config.yaml
n_layer: 9
n_experts: 64
routed_scale: 1.5
balance_loss: 0.000554
balance_bias: true
optimizer: "muon_variant"
batch_tokens: 262144
Below are experts of layer 3 (counted from 0) of a mixture-of-experts language model. Rows are named router (the router's row for the expert), gate (a neuron's input weights, with its number), up (a neuron's input weights, with its number), down (a neuron's output weights, with its number) and show model dimensions 256-383. Each number is 128 + 32 x the weight over its row's rms, rounded and kept within 0 to 255.
After each expert's rows: "comes after" lists some tokens at least twice as common just before its tokens as in all text; "comes before" lists some tokens at least twice as common just after its tokens as in all text. This comes from a sample of Wikipedia text that the model never trained on. Tokens count by the router's weight.

# expert 54
router [125 150 114 156 122 171 124 132  57 140 126  96 160 107 147 175 138 127 136 119  91 140 154 147 106 127 144 127 128 193  97 131 100 120 179 105  94 123 139 160 103 199 148 158  56 118  97 107 123 160 205 155 148 124 104 151  83 139 132 105  85 161  80  75 157 132  77 123  81 115 108 146 144 111 141  81 169 120 114 114 149 117 125 102 166 132 149 123 142 129 146 116 124  97  90 114 101 145  83  68  92 149 114  96 211 117 148  46 112  67 170 178 117 125 122 121  94 122 120 195 138 179 169 118 165 147 193 105]
gate0 [124  90 113 138 110  90 141 138 105 100 125  28  61 124 159 117 146 113 150 145  73  72 113 119  76 150 168 202 162 154 125 131 131  94 128 117  83 127 194 163 112 109 181 154 146 177 121 123 155 153 152 175  76 139  98 189 132 124 166  90 126  99 107  98 131 126  97 103 172  72 174 140 124  60 178  61 190 104  98 122 139 129 126 113  74 164 107 218 103 139 167 125 159 142 100  87 138 166 129 108 110 140  94 133 103 142 154 142 157  88 197 141 129 106 130  84 104 113 119  55 111 136 124 131 129 116  98 102]
up0 [114 146  82  90 175 194  49 122 142 155 116 234 157 133 104 137 130 155  90 100 178 185 168 137 136  98  73 128 173  82 111  83  92  87 112 134 179 133 121  78 155 138  94 114 104 134 139  82 142 137 131 172 145  75 146  70  52 155 127 156 136 170 130 152 129 135 176 147 103 135 124 118 117 180  68 125  92 118 168 148 100 107 137 135 156  87 139  50 143 135 134 144  60 124 108 161 106 104  92 150 122 117 136 118 122 120 121 102  55 140 102 109 166 135 148 153  89 141 144 223 137 136 133 124 141 146 163 145]
down0 [110 146 112 126  91 238  81 167 131 143 126 150 108 115 137 127 132 143 155  89 124 109  99 110 128 199  82 103 114 118  85 168 167 148 128 201  71 162 107  65  86 135 152 151 140  70 139 109 105 162 111 140 147 121 159 102 101 122 128 105  87 151 205 103 135  55 127 163  96 128 119 136 184 167 128  99 182  93 108  99 177 159 144 126  63  94 127 146 147 128 145  68 144 162 163 116 132  79 132 161  95 108 103 111  67 109 182 117 179 127 125  95 117 136 168 119 133  89 121 110 142 119 143 131 136 150 138 177]
comes after: " ", "1", "2", "3", "4", "5"
comes before: "0", "th", "9", ".", " |", "5"

# expert 48
router [120 140 144 130 119  69 139 141  93 179  83 117 172 162 145 136 109 118 107 141 131 122 177 144 133 176 146  97 141 125 138  68 126 151 107 144 160  99 114  93 149 110 128 108  78 105  81 136 112  77 165 122 141 174  64 214  81 122 131 104 178 118 130 124 130 142 114 179  86 119  97 176 103 123 108  82 171 102 165  94 182 120 130 116 180 127  77 178 123 172 145 160 153 121 137 157 119 141 144 122 100  93 110 102 170 140 106 156 131  99  96 153 159 105 150 106 124 178 175 139 221 134 127 116 179 138 111  75]
gate0 [110 119  82 165 146 127  79 154 146  71 132 139 122 102 100 147  60 120 170 139 131  82  97 136  92 152 108  86  77 130 143 161  92 139 146  99 169  90 161 110  48 179  99  44 142  64 193 143  86 187 117 169 152 101  65  78 115 172 114 145 186 146 160 166  74  82 154 145  81  99  89 153 153 137 137 122 149 133 155  73 132  70  96 112 142  67 100  91 121 117  88 129 160 144 182 105  72 135  72  77 135 103 169 210  79 255 136 140 132 125 125 108 147  88  92 139 121 160 120 145 123 138 141 121 107 129 137  85]
up0 [157 113 129 117 134 160 161 130 172  60 152 113 144  76 112 151 118 136 131 130 136 159 118 100  44 143 146 161  87 125 133 138  98 132 136 136 156 113 126  97 112 163 142 104 103 159 153 146  51 160 141 128 154 154  91 195 130 156  84 127 189  88  97 123  61  99 101 154 121 142 108 141 164  90  82 141 142  87 157 129  93 124 132 179  85  84 124 148 144  99 121 110 126  97  83 125 105 128  41  83  99  71 162 163 148 159 170 130 130 125  66 147 137  85  45 125 120 171 159 167  85 104 126 155 144 149  98 142]
down0 [156 146 141 128 160  99 168 141 116 173 161 138 134 171  43 136 156 147 109 113 101 110 118 105  70 126 112 156 132 166 111 160 118 119 133 146  89  94 138 136 177 192 147 121 126 125  78 131 112 105 101  94 105 119 126 234 119 169 118  67 112 108 149 187 121 142 166 140 163 174 108 107  81 108 139 180 166 123 137  83  91 118 121 163 161  81 108 170 102 120  71 109 134 163 117  85 167 143  66 148 196 128 131 145 182  76 133 122 107  70 135 110 137 146  72  59 172 170 132  82 104 108  58 137 134 190 115 170]
comes after: " ", ".", ":", " (", "-", "–"
comes before: "0", " |", "5", "6", "8", "7"

# expert 43
router [117 116 143 149 140 117 132 124 129  86 136 137 101  99 114 133  96 133 122 103 153 134 159 124 128 109 134 157 144 172 141 134 146 152  96 147 125 179 136 149  96 129 159 166 131 105  87 124  91 206 112  89  89 172 135  70 184 122 144 148 137  78 101 169 126 110 165 113 146 125 128  91 189 186 114 105 128 181 109 147 147 173 132  96 184 113  62 101 141 145 138 143  81 150 112 103  98  90 178 149  60 123 175 179  67  89  96 131  99 161 148 149 126 110  95 109 151 131 181 134 140 166 150 131 159 141 131  91]
gate0 [ 70 143 112  89 109 152 165 131 162 145 113  70 142  91  92 126 168 116 152  88  63 100  96  98 211 116 135 124 129 156 114  97  98 120 154 152 128 108 117  66 134 134 122  62 159 113 127 145  74  85  94  89  95 170 147 135 140  99 183 124  80  99 143 147 143 137 120 147 184 114 156 163 157 180 107 128 121 114 132 154 153 102  98  35 124 111 143 145 141 141 141 190 132 126 140 149  70 122 145 117 137 160 151  85  98  28 140 188 117 209 151  81 147  91  50 107 137 166 109 140  72 187 154  97 140 184 134  72]
up0 [103  87  99 154  99 128 110 161 203  47 161 104 134 149  53 130 149 124 133 110 125  81  85  89 118 119 110 155 123 157  25 149 151 146 139 111 140 105 169 176 122 106 120  99 137  82 112 170  76 131  59 126  97 109 125 124 121  96 187 150 107 113 159 131  88 106 103 114 137 128 158 113 168 135 125 105 108 115 170 118 122 152 143 114 158 138  82 143  96 127  92 152 108 149 180 101  79 182 140  95  76  66 160  90  91  83 122 112 159 128 116 111 156 147  90  91  81 195 166 135  89 182 143  90 133 118 185 177]
down0 [111 125 106 110 170 137 169 119 156 135 111 183  68 129 148 142 128 130 131 127 118 124  69 113 162 102 165 121 169 132 159 144 138 137 140 123 153 212 112 123 132 216 137  88 112 138 100 105 165 114 179 167 140 166 103  62 125 142 166  66 185 134 113 162 120 134 126 131 114  65 160 147 194 118 145 139 182 152 167 148 128 115 137 183 106 131 131 103 140  79 154  79  99 187  81 112 132 197  66 171 148 137 122 151 109 135  90 110  38 139 127  75 169 137 138 153 181 105 125  91 150 140 120 115 166  78 140  99]
comes after: "|", " |", "6", "7", "5", "3"
comes before: "1", "2", "3", "4", "0", "6"

# expert 37
router [111 127 108  48 178 155  75 142 166 132 136 140 182 179 124  89 133  90 148 146  95 139 155 145 126 141  95 155 101 154 130 181 128 135 119 147 162 155 123 101 182  77 126  99 153 178 169 116 123 145 136 144 152 136 105 162 109 112  40 180  90 185 158 114 117 151 135 105 219 151 100  85 140 195 124 153  84 140 142 163  83 109 118  73 119 153  86 120 164 138 145 219 134 119 160  78  83 143 127 137 147  69 172 126 205  92 161  52 114 133 108 182 178 124  86  62 105 147 135 173 148 154 127 122 127 161 146 145]
gate0 [113  95 100 139  92 131 128 158 168 114 127 130 144 170 120 112 137  73 110 141  99 129  95 202 109 135 124  91 115  66 115 118 187  92 214 113  65 108 138 136 129 172 125 123 107  88 190 101 110 149 154 161 124 143 118 172  84 135 104 140 135 128 129 159 117  71 180  89 115 214 101 113 135  87 100 118 100 136 116 186 109 129 174 101  58 101 104 157  75 130 148 147 204 104 143 106  88 113 124  99 137  83  80  95 140 125 156 179 142 134 137 105 147 117  84 132  82  61 142 110  90 105 131 138 118 165 122 134]
up0 [131 202 121  94 119 170 137 151 207  99 120 166 112 110 112  89 117 133 135 167 143 126 122  67  80 152 150 122 115 172 126 100 122 155 138 135 130 108 123  73 154 131 116 144 141  95  77  78 218 109 169 117  80  77 190 127 116 105 146 132 104 122 192 155 111 196 202 123 162 141 154 156 111 125 154 138 162 137 119 136 116 121 162 148 148 109 216 136 164 137  80 190 185 191 140 116 143 131 135 156 174 128 175 114 114 131 132 112 160 126 143 131  96 115 170 153 126 123 150  79 140 179 142  67 104 129 111 113]
down0 [152 151 151 133 153  90 135  92 136 136 157 117 102 127 110 109 183  91  55 171 131 101 132  86 150 160 135 137  92 109 132 110 121 106 135 135 211  81  89 129 153 174  85 186 154 123 149 127 152 142 110 172 103 141 102 127 178 130 129 170 136  89 176 153 105 165 164  96 120 121 107 143  95  92 128  78 162 180 164 176 139 125 148 138 114 131 119  87 131 123 122 141 147 105 114 135 126 154 137 102 150 124 114 132 126 100  91 121 112 131 159 151 130 127 158 119 139 133 144  89 127 117 109  78 176 151 110 129]
comes after: " ", " in", ",", ":", " January", " June"
comes before: "1", "2", "9", "8", "3", "7"

# expert 21
router [128  96 140 161 127 205 139  76 101 154 142  55  54 142 116  77  89 158 162 117 123 161  80 176 102 118 112 141 163  85  72 126 195 207 106 136 127 162  86 128 119 122  80 159 134 158 219  81 122 142 136 103 123 188 180 171 117  99  56 113 138 117 123 160 156 122 151  69 146 196 137 141 105 108 151 136 118 133 140  77 187 160 104 140 108 149 112  71 118 180 117 130  80 139 148 143 126 140 167 120 146 154 102 182 126 117 131 103  96  87 104 147 108 124 120 138 102 178 136 150 104  70 157 151 126  90 150 114]
gate0 [109 120 159  97 110 124 179 137 105 100 141 127 168 164 157 209 130 152 112 130 122 116  94  87 126  67 189 118  80 148 127 138 127 151 107 113 151 151 163 153 115  81 136 140 100 142 123 153 113 115 144 101 113 159 140  80 167 121 122 137 160 157 118 133 175 124 141 121 123 100 163  72 111 174 156  69 130 170  91 123 114 181 166  82  97 102 107  94 146  74  78 155 140  64 191 119 127 122 135 139 130 157 127 128 138  95 174  96 136 165 133 103 148 120 115  90 157 184 166 101 161 138  92 143  99 147 106 153]
up0 [ 95 140 160  94 137  89  72 111 148 164 132  76 179 170 130 166 154 118 124 119 136 163 140 112 112  71  69 124 113  84  97  85  90  81 143 142 171 129 100  92 146 120 112 158 103 123  84  94 187 118 136 133 122 180 131 195 116 137 122 160 135 189 132 155 198 144 136 107 104 159 100  63 165 132 122 108  99 190 107 135 196 171 132  87 161 131 100 154  56 139  98 181 156 101  95 143 167 137  89 125  99 115 130  99 118 131 115  80 107 123 112 115 205 131  95 189 127 150 148 109 134  93 145 144 182 140 184 121]
down0 [ 69 182 105 154 147 129 108 171 163 163 164 195 122 100 137  97 138 104 120 111 119 161  98 187 196 107 126  95 119 119 148 143 121 132 139  75 131 141 141  86 112 120 164  69 142  96 128 115 163 140 216 132  58 114  85 215 137 123 144  84 129 116 128 157 157 176 151 147 112 143 122 152 123 187  66 135 109 125 109 135 133  89 186 103 134  89 134  30 159  79 114 124 134 136 105 128 114 145 157 131 137 101 120 124  73 111 112 118 184  92 144 170 109 128 108 127 169 115 150 124 141  78 113 116 119 106 131 105]
comes after: " |", ";", ":", " /", " W", " L"
comes before: "1", "2", "3", "4", " |", " |\n"

# expert 22
router [130 137 144 204 161 132 142 111  89 111 117  92  98 131 147 156  79 157 129 143 113 168  99 125 125 156 103 118 112 137 119 146 120 140  80 122 109 115  95 144 149 126 150  85 144  69 154 146 109 116 123 209  75 159 137  88  74 145 154 114 161  85 112 116 152 163 137 159  91 158 148 140 146  94 107  72 155 142  91 151 171  77 134 141 161 129 115 126 171 125 180 152  99 132  57 148 113 115 138 159 133 143 149 128 123 106 111 140 143 151 130 126  98  99 150 145 135 112 105 167 137 140 133 106 169  58 121 124]
gate0 [ 74 136  83 115 137 127 131 109 191 123 161 158 117 173 158 125 132  84 150 180 156 113 117  56 157  59 126  83  64 109 144 109 159 159 158 116 138  79  66  81  27  91  90 113  89 195  71 133 160 106 139  76 161 126 185 189 207 152 167 170 123 136 147 197 107 214  95 112  90 150 123 158 102 199 158 154 129 137 135 119 144 106 129 134 165 165 111  97 178 107 137 126 182  77 113 102 125 111 107 136 134 108 155  85 118 109 164 141 121 159  84 168 142 166 154 203 124 118  69 129 127 154 136 126 123 105  82 127]
up0 [ 91 172 114 124 162  86 207 141 118 160  77  77 107 112 109 182 147  88 173  61 164  97 175 169 121 166 155 156 109 158 123 118 140  85 108 125 115 109 116 179 127 125 132 155 109 132  95 151 188 147 170 161 156 156 100 160 113 114  98 147 139 128 144  57 151 131 155  84  68 185  86 147  93  81 166  82 145 140 122 161 143 145 131 104 200 140 117 110 117 143 128  93  53 143 132 124 104 115 148 130 175 109  77 138 193  93 132 164 149 105 170 163 145 122 117 154 161  67 183  76 123 108 131 155 130 156 148 183]
down0 [136  88 136 146 165 166 206  77  63 129 136  93 124 111 145 156 151 135 142 136 123 150 101 136 174 165  75 145  86 111 106  96 173  86 117  90 118 123 110 156 143 168  99 170 117  90 100  85 148 135 107 127 172 143 118 133 105 100  89 188 157  64 132 147 152 157 133 128 171 158  65 110 122 108 104  47 189 172 120 165 151 177 115 120 146 194 105 132 115 118 131 125  55 146 112 103 214 128  85 137 153  82 105 127 110 137  98 148  89 153 118 110 147 147 163 141  94 128  55 101 137 189  74 149 183 170 107 196]
comes after: "1", "2", "3", "4", "5", "6"
comes before: " |", ".", "–", ";", "0", " |\n"